{"n_layer": 8, "n_experts": 32, "activation": "swiglu", "normalize_top_k": true, "routed_scale": 1.0, "init_std_router": 0.0133, "lr_router": 0.000485, "vocab_size": 2048, "norm_eps": 1e-05, "tie_embeddings": false, "beta2": 0.95, "batch_tokens": [32768, 65536], "seq_len": 1024, "steps": 16509, "dataset": "wikipedia_en"}
Below are experts of layer 5 (counted from 0) of a mixture-of-experts language model. Rows are named router (the router's row for the expert), gate (a neuron's input weights, with its number), up (a neuron's input weights, with its number), down (a neuron's output weights, with its number) and show model dimensions 128-191. Each number is 128 + 24 x the weight over its row's rms, rounded and kept within 0 to 255.
Before each expert's rows: a language model's description of what the expert responds to; "comes before" lists some tokens at least twice as common just after its tokens as in all text. This comes from a sample of Wikipedia text that the model never trained on. Tokens count by the router's weight.

# expert 7
Description: Blank spaces before numbers in table cells, plus single lowercase word-start letters such as "t", "d", "w", "n".
comes before: "1", "2", "3", "4", "5", "6"
router [144 136 102 107 125 134 124  73 133 148 159 154 127 112 143 133 147 115 132 163 159 153 148 144 142 116 115 113 110 140 146  87 108 172 119 128  83 157 169  96 127 132 116 166 147 126 127 105 171 128 117  78 120 165 117  87 143 102 126  87 132 159 163 135]
gate0 [141 121  92 112  94 150 131 126 119 134  84 157 133 130 131 115 141 134 127 141 138 176 117 120  97 139 140 143  85 108 115 140 155 137 135 131 126 110 122 129 141 134 133 115 127 122 151 124 139 125 130 200 130 136 146 132 122 131 172 152 117 122 148 158]
up0 [130 139 156  93 120 167 119 133 136 129  94 138 126 114 157 121 135 155 146 128 141  84 168 149 159 200 167 148 129 151  97 134  87 151 123 127 160 138 135 151  89 125 127 115 140 149 154 110 119 114 121 118 158 165  78 128 152 138  99 154 131 132 121 137]
down0 [ 96 101 127 108 121 122 115 146 165 127 119 106 111 125 166 109  84  85 122  97 130  93 109 119 115 136 139 118 127 143 175 131 128 165 117 100 164 148  73 121 150 135 106 131 138 152 105 107 178 147  93 120 126 110 131 117 114 105 118 186 115 109 101 135]

# expert 27
Description: Final pieces of place names and English words, such as Connectic-ut, Chic-ag-o, -ington, -ford, -land, York, omelet-te, goalkeep-er.
comes before: ",", " |", " (", ".", " and", "'"
router [127 108 133 125 135 147 150 170 132 134  98  78 115 117 152 139 105 140 139  96 142  90 120 127  97 124 148 149 117 118 155 112 115 135 167 102 130  91 127  88  98 126 146 116 104 159  77 114 121 106 116 135 126 197 123 136  96 124  99 110 132 161 148 141]
gate0 [121  92 140 187 133  85 158 138 133 153 153  98 131  97 123 118 120 151 146 115 114 135 116 121 127 119 137 138  73 121  88 135 136 151 157 107 151  89 149 162  52 173 104 146 123 157  87 142 174  95 105 130 143  83 125  72 106 116 118 131 127 165 154 190]
up0 [119 141 158 104 156  95 116  99  92 146 159 149 141 142 153 111 122 136 110 143 134 143  79 189 107 149 112 120 137 112  91  89 112 115 147 181 180  83 144 128 117 153  95 131 144 139 129 145 124 144 151 118 143 139 129 149 126 110 129  82 144 134 138 145]
down0 [119 134 130  99 166 144 107 161 106 155 165 122 151 110 120 130  94 190 122  92 148 135  91 105 122  96 126 118 116 112 149 152 131 156 184 133 108 126  97 168  51 129 126 171 135  97 140 105  83 140 149 124  68 123  85 116 123 128 134 161 125 117 145 121]

# expert 15
Description: Past-tense -ed endings and Latinate verb stems after prefixes, such as rec-ed-ed, select-ed, released, found, app-oin-ted, acc.
comes before: "ed", " by", " to", "ing", " in", "ation"
router [127 149 132 149 132  94 109  92 133 138 147 121  96 106 107 126 184 171 141 154 115 108 107 134 134 131 144 152 158 118 120 122 160  97 104 134 102 146 188 135 133 166 121 126 120  68 165 139 138 122 168 123 151 100  93 132 146 162 112 125 170 115 164 119]
gate0 [139 127 139  95 131 150 140 181 101 113 133 141 102 154 140 117 137 120 113 129 127 154 155  82 125 138 160 118 110 114 117 133 125 137 108 127 100 178 155  79  98 143 143 112 111 116 169 105 128 137 159 118 131 124 138 139 126 139 112 188 148 128 121 147]
up0 [128 176 120 104  73 129 150 152 127 115 146 104 110 136 149 197 123 112 162 121 117 121 110 122 170 105 115  99 133 107  96 127 148 120 138 106 124 128 159 107 145 107 107 125 113 122 134 166 167 131 100  90  84 144 144 108 106 160 111 119 130 146 127 132]
down0 [117 170 116 124 114 132  79 121 113 118  93 145 118 144 105 124  77 130 137 107 122 131 148 155 153 170 120 115 107 167 117  82 127 123 100 161 168 145 105  97  94 101 140 123  94 157 127  78 159 122 110 141 137 115 171 120 160 133 108 128 106 111 181 143]

# expert 1
Description: Short word pieces inside words, often before suffixes like -s or -ing, such as "ad" in Threads, "id" in livida, "ail" in Thailand.
comes before: "s", "ing", "ed", "er", "es", "way"
router [164 145 157 137 135 115 113 113 149 129 140 123 102  77 104 109 105 141  97 105 139 132 107 136 153 121 181 137 162  84  79 147 144 142 129 172 146 142  60 149 144 126 142 151 159 185 124 115 125 120  96 112 151 133 131 138 101 122 116 135  76 125 135  99]
gate0 [ 87 127 141 188 145 161 134 131 158 157 172 111 144  76 154 128 128 132 133 148 165  91 183 143 133 134 117 142 174 120 133 179 134 124 135 111 159  85 132 126 116 124 111 120 160 145 170 109 140 115  84 109 149 137 117 144 109 109 107 166  67 116 133 134]
up0 [143 123 115 107 124  88 152 128 141 102 140 114 111 147 134  93 174 146 168 104 125 154 126 119 169 100 101 129 191 119 146 157 158 136  89 126 131  60 138  98 126 120 152 118 143 155 106 129 172 124 143 143 133 105 117 144 112 158 135 115 115 113 158 121]
down0 [134 131 106  95 117 109 100 125 113 115 113  96 153 148 154 103 121 114 116 118 138 140 101 138 178 136 125 135 182 140 134 154 114 101 106 104 133 125 134 113  97 143 158 173 105 130 153 103 124 122 141  87 120 108 123 116  95 130 115 149 104 136 134  96]

# expert 23
Description: Wiki heading markers ==, === and surrounding line breaks, plus word-initial prefixes like ad, ex, cont, res as in Adephaga, rescue.
comes before: "\n", "-", "port", "v", "ist", "pl"
router [192 158 130  74 102 128 113 114 147 158 142 102 148 121 135 112 129 108 135 111 117 131 137 103 122 131 176 106 126 105 146 114 115 123 123 121 144 155 122 128 117  98  92 102 120 125 120 116  91 153 155 167 130 111  69  88 143 100 112 128 134 138 125 127]
gate0 [139 136 146 102 138  57 117 115 130 159 103 150 136 133 140 154 140 119 172 107 124 144 139 167 115 118 105 134 111  93 147 152 137 131 155 157 140 140 129 161 153  82 105 101 125 121 104 128 145  89 125 129  80 156 116 153  86 132 125 136 105 117 126 117]
up0 [106 123 154 135 146  87 137 119 131 116 114  89  93 129  90 130  80 147 112 115 125  99 116  92  98 126 118 126 119 162 112 133 135 161 153 130 146 140  96 106 100 128 101 137 134 118 163 126  76 143 132 104 130 143 124 146 128 180  98 144 126 135 133 149]
down0 [123 132 150 125 113 152 167 132 139 150 119 102 134 115 101 154  94 114 142 140 165 107 105 112 121  68 111 156 142 121 124 130 147 143 101 150 127 130 118 133 136 113 120 189 145 115 102 155 116 100 107  85 134 144 146 126  99 135 137 168 102 123 122  98]

# expert 24
Description: Line breaks, table pipes, and second pieces of common words after short starts, such as f-av-or, un-iversity, War-f-are, to-p-seed.
comes before: "|", "ing", "s", "es", "ed", "ic"
router [ 96 167 162 158 102 161 146 113 125 137 155 140 141 106 172  97 127 159 115 142 124 137 135 112 131 128  81 118 182 118  90 167 104 165 132 130 117 139 150 170 151 155 147 164 113 121 159 160 102 148 148 126 122 116 136 118 173 120 130 120 124  87 160 129]
gate0 [143 115 103 129 139 134 125 107  91 153 131 119 154 179 180 108 140 122 104 133 138 144 160  97 163 167  34  78 119 107 132 142 126 124 144 125  99 129 178 112  98 138 130 126 117 132 116 153 174 127 170 138 126 156 161 149 157 145 134 134  90 132 149 125]
up0 [123 105 119 135 108 103 111 106 131 115 147 113 120 117 126 114 143 116 112 150 144 127  98 156 107 130 158 161 125 131 163 100 126 114 135 145 163  67 110  96 128 102  92 111 163  92 124 116  93  98 167  99 149 115  77 126 120 142 122 152 141 118 168 143]
down0 [148 102 123 134 144  80 108 125 140 143 128 137 127  80 145 135 107 155 122 101 126 151 151 154 128  76 165  82 157 150 106 100 121 119  95 119 107 120 142 145 113  92 121 121 133 106 128 111 141  87 154 102 109 169 147  68 110 119 141 146 121 116 166 128]

# expert 31
Description: Digits inside numbers, years, scores and statistics, plus count words such as two, three, several, many, eleven.
comes before: "0", " |", "9", ".", "–", "5"
router [104  94  88 129 111 134 132 109 118 145 146 175 139 164 138 149 125 163 124 145 108 143 120 151 108  89 130 122 131  83 111 143 163 123 132 148 135  94  87 114 120 181  91 153 104 141 132 132 118 113 144 122 143 163  84 159 123  89 149  88 135 129 136 161]
gate0 [190 154 138 116 119 134 131 140 126 136 121 120 137 146 127 126  86 123  95 112 143  89 186  83  82 149 153 148 121 106 121 115 156 101 121 106 124 103 141 129  95 133 144 107 129 108 103 155  77 127 106 133  91 167  98  93 116 118 176 162 108 109 111 145]
up0 [133 156  94 156  83 165 111 137 153 112 170 150  86 140 125 115  83 132 109 103 146 113 152 132 128 153 109 108 127 161 113  97 161 121 138 144 129 126 130 130 128 132 111 137 137 115 131 159 140 128 108 177  89  71 104 118 109  91 184 131  78  98 128 151]
down0 [154 113 128 183  96 105 112 125 147 105 107 128 128 150 110 135 165 131 112 147 105 126 147 129 151 101 112 142  95  85 154 121 129 117  72 136  99 136 123 122 129 113 135 123 122 140 108 118 134 112 115 143 109 152 135 148 136 118 129 136 137 142 126 132]

# expert 2
Description: Pipe characters between cells in wiki tables, plus line breaks ending list items, semicolons and adverb endings like -ially, -ely.
comes before: " ", "\n", "-", " M", " S", " N"
router [153 107  97  89 138 126 107 143 159 120  89 140 107 164 115 166 129  67 146 140 136 108 104  82  99 147 118 133 155 107 104 136 107 135 102 135 153 154  69 111  95 149 101 104 190 156  87  94 106 137 114 137  82 111  76 151 104  94 109 103 123 113 130 104]
gate0 [161 113 145 112 112 113 122 121 108 157 125 158 129 139 132 139 110 143 140 155 153 137 116 181  83 115 151  99 118 134 134  58 151 113 153 134 126 103 180 129 141 126 102 132 102 156 154 164 154 134 161 120 164 139 134 118  84 147 107 126 136  85 145 100]
up0 [140 127 117 127  96  95 134 155 124 124 104 175 111 121 140 114 164 143 128 131 122 142 122 171 148 136 116 119  85 123 136 114 193 119 140 145 100 115 153 147 181 154 118 153 150 137 149 138 131 100 107 134 136 156 119 148 111 106 144 127 112 108 127 133]
down0 [139 120 120 126  92 127 105 107 138 142 135  92 155 154  82 128 165 134 121 121 150 138  94 137 155 126 120 172 102 129 161 178 113 116 101 131 129 111 168 103 167  77  86 117 105 161 152 142 113 128  90 117 156 109 151 123  91 128 134 133 104 121 153 147]

# expert 22
Description: Periods ending sentences or paragraphs, line breaks after them, and the space before a year in "In August 1946".
comes before: "\n", "1", "2", " The", " He", " In"
router [ 89 134 162 125 113 148 128  79 156 117 106 119 154 103 104 137 122  68 116 109 116 105 137  89  85 137 140 145 119 154  91  46 174 103  97 100 138 100 160 174 112 126 160 143 134 113 100 144 140 112 128 149 107 112 146 124  98 165 143 176  97 148 129 122]
gate0 [155 115 134 161 119 135 147 150 133 156 105 112 123 112 138  99 137 151 123 109 126  57 138 114 139 107  81 127 107 116 161 112 108  79 135 124 131 157 169 135 138 126 136 119 144 153 118 134 144 155 111 131 119 170 129 147 125 106 120 124  93 106 129 110]
up0 [144  86 121 123 106 123 135 153 110 195  96 123 106 148 159 110 155 135 149 161 147 117 132 106  89 113 114 121  99 120 130 118  88 100 143 134 118 142 104 141 134 117 159 120  85 157 123 105 199 114 136 103 114 114 140 150 130 116 109 129 123 115 133 113]
down0 [156 106 132 154 161 148  80 136 166 122 141 111 116 124 141  78 152  72 149 145 107 122 104 105 128  88 136 133 106 163 142 123 110  69  68 174  86 133 127 135 124 101 118 160 172 127 153 140  82 126  87 145 144 101 172 107 119 164 117 134 157 127 128 139]

# expert 10
Description: Word-final pieces completing verbs and adjectives, such as -ate in calculate, -ed, -ing, -ized, -ful, often before "to" or "the".
comes before: " to", " the", " in", "ed", "ing", "ly"
router [173 134 152 108 121 125 150 120 138 101 150 115 125 120  78 112 154 173 147 136 105 155 137 145 126 122 114 126 105 154 114 142 121 111 112 146 126 146 136 127 146 145 209  83 101 129 152 103 123 113 152 117 107 142 128 176 121 135 170 145 146  97 127 164]
gate0 [166 140 138  96 107 106 124 108 126 164 140 140  89 130 145 140 136 164 120 123 123 125 152  98 147 155 157 117 143 160 154 118 114 119 115 141 143 141 127 113 116 110 183 102 101 139 137 120 158 103 131 148 141  91 123  99 137 135 116 130 104 125 191 145]
up0 [105 123 131 133 144 127  59 125 180 134 135 115 153 165  90 153 134  84 126 122 124 111 125 154 100 144 102 111 126 170 121 123 142  96 131 153  73 123 129 150  98 124 104 107 110 181  84 152  83 127 112  95 105 144 135  76 160 103 152 143 127 131 121 146]
down0 [117 128 109 163 113 134  91 128  83  89  83 122 122  94 115 133 155 147 123 145 158 107 160 136  91 135 135 104 133 132 131 126 124 109 171 125 135 147 154 138 170 107 153  85 127  77 171 114 181  92 157 112 146  99 124 144 114 102 137  98 147 141 144 116]

# expert 11
Description: Word starts with r-clusters such as tr, pr, dr, br, the r in 3rd or 43rd, and digits and pipes in numeric tables.
comes before: " ", " |", "\n", ";", "4", " —"
router [110 144 127 139  82 125 112 126 127 114 123  92 109 179 159  72 123 116 133 150 112 153  85 122  89 138 127 138 127 115 111 163 125 146 108 139 140 149 144 104 122 117 116 112  94 122 133 117 115 125 128 111  95 125 121 105 156 104 120  99 114 123 192 131]
gate0 [116  97 159 158  93 115 116 110  82 167  99 146 138 125 138 135 125 146 131 114 120 129 126 160 124 127 149 161 145 104 135  65 120  96 157 126 133  81 121 152 106 126 123 164 100 145 143  90 139 153 136 110 111 125 164 116  86 136  82 115 128 122 119 153]
up0 [167 102 141 116 121 138 134 135 162 110 145 137 107  98 146 153  96 151 107 103 115 112 167 107 135 119 115 138 150 157 115 139 122 143 136 169 136 121  88 130 135  85 147 148 142  68  89 149  87 130  84 144 126 107 107 170 145 169 110  78 154 144 130 102]
down0 [ 66 112 120  93 151 137 137 142 111 130 135 107 101 105 121 174 136 118 144 137 115 123 141 115 140 136 129 126 115 172 111 122 120 117 165 133  88 166  96 106 151  92 133 163 130 102 182 126 136 127 136 132 116 105  94 136 132 100 169 150 104 166 160 144]

# expert 0
Description: Word-final plural or suffix pieces such as -s, -es, -ions, -ers, plus units and punctuation after numbers (%, km, commas in dates).
comes before: ",", ".", " of", " and", " in", " were"
router [142  97 133 123 131 115 128 127 127 110 123 147  73 104 140  95 112 110 111 116 123 144 135 116 145 100 146 110 160 141 140 155 115 130 118 109 119  97 122  87 119 101 153 109 114 103 162 162 112 103 137 200 108 154 126 114 112 110 109 120  98 131  96 141]
gate0 [100 105 126 151 163 127 198 108  93 140 117 122 118 146 168 142 130 168  91 122 175 148 149 140 142 157 124  81 126 128 107 137 159 140 149 116 124 117 118  93 183 121 146 111  93  74 103 144  89 156  75 132 169 136 146 121 114  94 109 129 105 108 129 150]
up0 [137 103 112 140 133 121 161 156 131 123 102 109 119 137 135  87 175 106 120 119 118 108 120  97 143 125 109 114 102 153 182 114 116  87 175 139 162 146 168  96 180 149 132 123 152  85 105  93 138 138  96  96 133 167 105 110 117 136 158 149 126 110 122 167]
down0 [151 132 141 116 128 103 122 155 126  65 121 150 154 136 158 127 118 122 124 151 145  77 141 133 112  83 106 168 127  92  95  74 118 145 135 147 148 132 159 158 107 135 109 119 128 158 132 101 138 107  82 101  99 125 137 131 135 164 125 129 150 104 127 142]

# expert 26
Description: Commas, and, or, and the verbs was, is, were, had, has, be in running prose, for example "It is unclear".
comes before: " a", " the", " and", " been", " s", " which"
router [149 119 154 167 188 133 162 141 122  98 150 133 116 116 122 145 106 127 119 102 135 118 155 129 147  97 119 117 135 146 127 123 126 113 109 118 115  78  93 150  86 104 116 109 145 125 141 122 125  94 110 179 101 127 112 145 160 107 136 162 154 136 135 144]
gate0 [125 150 119 113 123 116 123 149 117 166 123 107 137  72 180 123  86  95 172 134 111 126 153  67 166 140 131 132  89 154 128  92  93 140 122 121 164 111 106 120  95 142 128 114  80 105 153 137 136 135 121 133 165 128 115  80 153 150 120 143 138 118 127 133]
up0 [104 153 142 132 119  87 142 199  82 158 160 122 139  85 126  90 110 125 162 145 104 106 108 111 140 139 119 102 122 142 130 155 122 128 132 149 131  55 114 125 116 111 111 159 126 120 102 168 149 167 136 126 124 110  96 106 151 151 137 165 148 150 132 155]
down0 [126 153 146 137 112 103 157  98  83  80 138 152  95 108  91 106 132 121 122 121 150 110 147  77 133 121 147  96 135 135  96 137 104 158 103 117 114 111 101 130 128 100 148 119 104 144 161 112 116 115 113 164 166 108 120 166 105  84 152 105 124 182 105 170]

# expert 20
Description: Noun endings and content nouns such as -ction, -ation, -ence, -age, work, season, plus leading digits of years like 2007.
comes before: " of", "9", ",", "0", ".", " and"
router [135 138  99 126  89 102 141 124 146 144 142 107 146 128 100 110  88 159 133 154 111 122 177 120 129 122 126 115 145 138 133  95 109  97 105 114 168 135  88  97  63 120 162 113 105 162 132 123 163 120 136 139 148 129 148 154 122 152 131 127 152 120 144 137]
gate0 [164 150 160 147 142 161 130 153 108 109 128 135 151 122 148 122 128 179 146  85 142  89 150  93 114 129 104 190 172 131 164 153 114 151 142 122 153 114 113 150 144  91 137  75 169 129 152 156 121 113 128 117 110  99 143 127 127 123 157 157 122 115 109 105]
up0 [131 132 108 158 133 165 125 103 155 127 139 126  97 167 142 172 134 107 107  81 115 125 118  80 131 115 136 163 132 151 144 156 141 118 127  99 131  83 115 112 132 112 141  97 159 123 133 172 139 116 126 118 101 143 113  91 118  80 146 186 156 131 136  78]
down0 [ 95 111 140 143  92  95 126 112 127 131 160 117  87  76 145 158 111 134 137  99 163 158 118 151 140 127 117 206 102 119 115 100 141 124 142 114 116 106 109 107 175 126 122 123 110 111 159  96 128 130 100 153 119 125 114 166 142 107 149 145 142 143 148 141]

# expert 6
Description: Prepositions and function words right after a verb or clause, such as to, about, over, with, from, in, that.
comes before: " the", " a", " his", " f", " he", " an"
router [123 158 119  88 142 157 142  93  97 168 113 170 114 158 141 123 129 137 147 157 140 126 151 114 100 136  84 101 155 143 173 111 124 117 109 115 160 117 103 127 132 141 113 113 112 158 129 138 121  93  98 146  97 121 147 145 141 123 144 132 154  91  90 142]
gate0 [107 145 112 113 136 124 126 172 145 186 112  75  95  90 131 132 114 119 137 143 151 112 139 103 107 131 147 176 156 123 144 128 117 124 136 142 126 135 113 154 117 138 123 127 132 127  97 104 167  90 154 129 104 136  94 168 141  93 116 124 144 151 122 129]
up0 [135  98 165 158 186 159 119  89 111  70 100 124 162 119 148 112 129 143 108 110 123 106 111 125 135 136  92 100 143  94 143 154 141 107 145 163 107  86 167  87 144 117 168 123 138 116 102 132 130 160 140 100 139 121  75 101 145 113 157 127 112 146 103 135]
down0 [120 117 134  94 147 142 150 122  77 127 179 104 163 121  85 136 114 124 113 141 123 128 135  99 116 151 161 125 169 120 159 111 141  75  86 113 141 158 153 144  93 137 104 137 118  99 151 132 119 130 131 101  95 170 116 111 148 142  95  88 128 107 150 101]

# expert 5
Description: Individual digits inside years, coordinates and statistics, especially later digits like 9 in 2019; also -ing in infobox labels like Running time.
comes before: "0", "9", " |", "8", "7", "6"
router [125 121 110 115 107  81 127  77 132 135 118 158 148 132 106 116 121 174 130 171 114 113 160 130 110 155 166 121 119  94 150 124 118 166 119  86 127 168 122  66 123 122 123 103 117  73  92 150 123  88 141 121 113 138 143 119 113 123 158 106  75 125 126 110]
gate0 [121 159 127 132 148 131 108 110 130 117 111 141 143 140 100 114 157  99 109 142 128 109 131 134 115 107 108  94 110  88 167 120 117  91 136 120 113 135 138 138 154 123 117 163 132 125  86 129  97 135 133  97 123  93 107 130 109 140 134 144 160 145 144 117]
up0 [ 99 120 137 127 144 165 126 170 145 125 105  90 116  85 103 127 140 147 100  84 117 109 119 114 116 144 118  83 129 123 155 107 135  84 128 116 121 135 134 120 137 102 125 135 125 149 100 116 134 123 120  96 119 143 130 130 104 110 119 139 101 130 155 118]
down0 [ 98 135 155  95 166 126 129 141 151 149 131 117 156 113 125 160 141 144 119 113 179 113 181  99 114 111 109 130 151 150 156 164 109 163 124 143 128 140 186 135 126 153  87 149 136 154 136 154 137 121 116  81  54 149  85  89 137 173 144  96 116 114 146  96]

# expert 28
Description: Prepositions such as in, of, on, at, during linking to places, dates or institutions, such as "in the West Division", "on YouTube".
comes before: " the", " ", "ternational", " M", " a", " T"
router [ 99 105 104 119 109 134 135 128 103 118 120 143 140 125  99  98 119 134 140 163 145 111 111 154 158 108 105 114 165 103 171 144 154 165 115 143 160 118 110 178 175 117  88 152  96 151 132 123 105 130 107 104 137 155  98 120 121 155 123 147 107 147  96 104]
gate0 [108 121 166 124 126 163 151  95 129 129 107 148 169 122 161 159 126  77  94 178 159 127 151 119 135 132 141 132 127  76 166 115 132 200 147 114 151 132 112 118 132 126 135 140 115 120  99  97  92 166 148  99 166 142 136  93 120 166 125  96  84 111 128 140]
up0 [146 126 110 123 124 145 134 116 142 123 114 148 102 152 149 153 119 163 112 110 145  91 106 134 181 136 143 180 143 155 119 153 141 113 134  90 117  94 147 108 181 138 144 184 139 131 116 134 105 144 105 153 156 110 106 130 133 105 113 149 131 175 128 155]
down0 [108 156 111 159 132 178 110 163 123 135 112 105 165 107 109 158  75 179 171 136 163 139 147  37 133 127  97 113 135 107 130 108 159 135 135 158 156 109  93 103  95  97 130 143 110  84 125 117 118 130 108 165 153 152 147  85  90 137 130  80 139 107 139 154]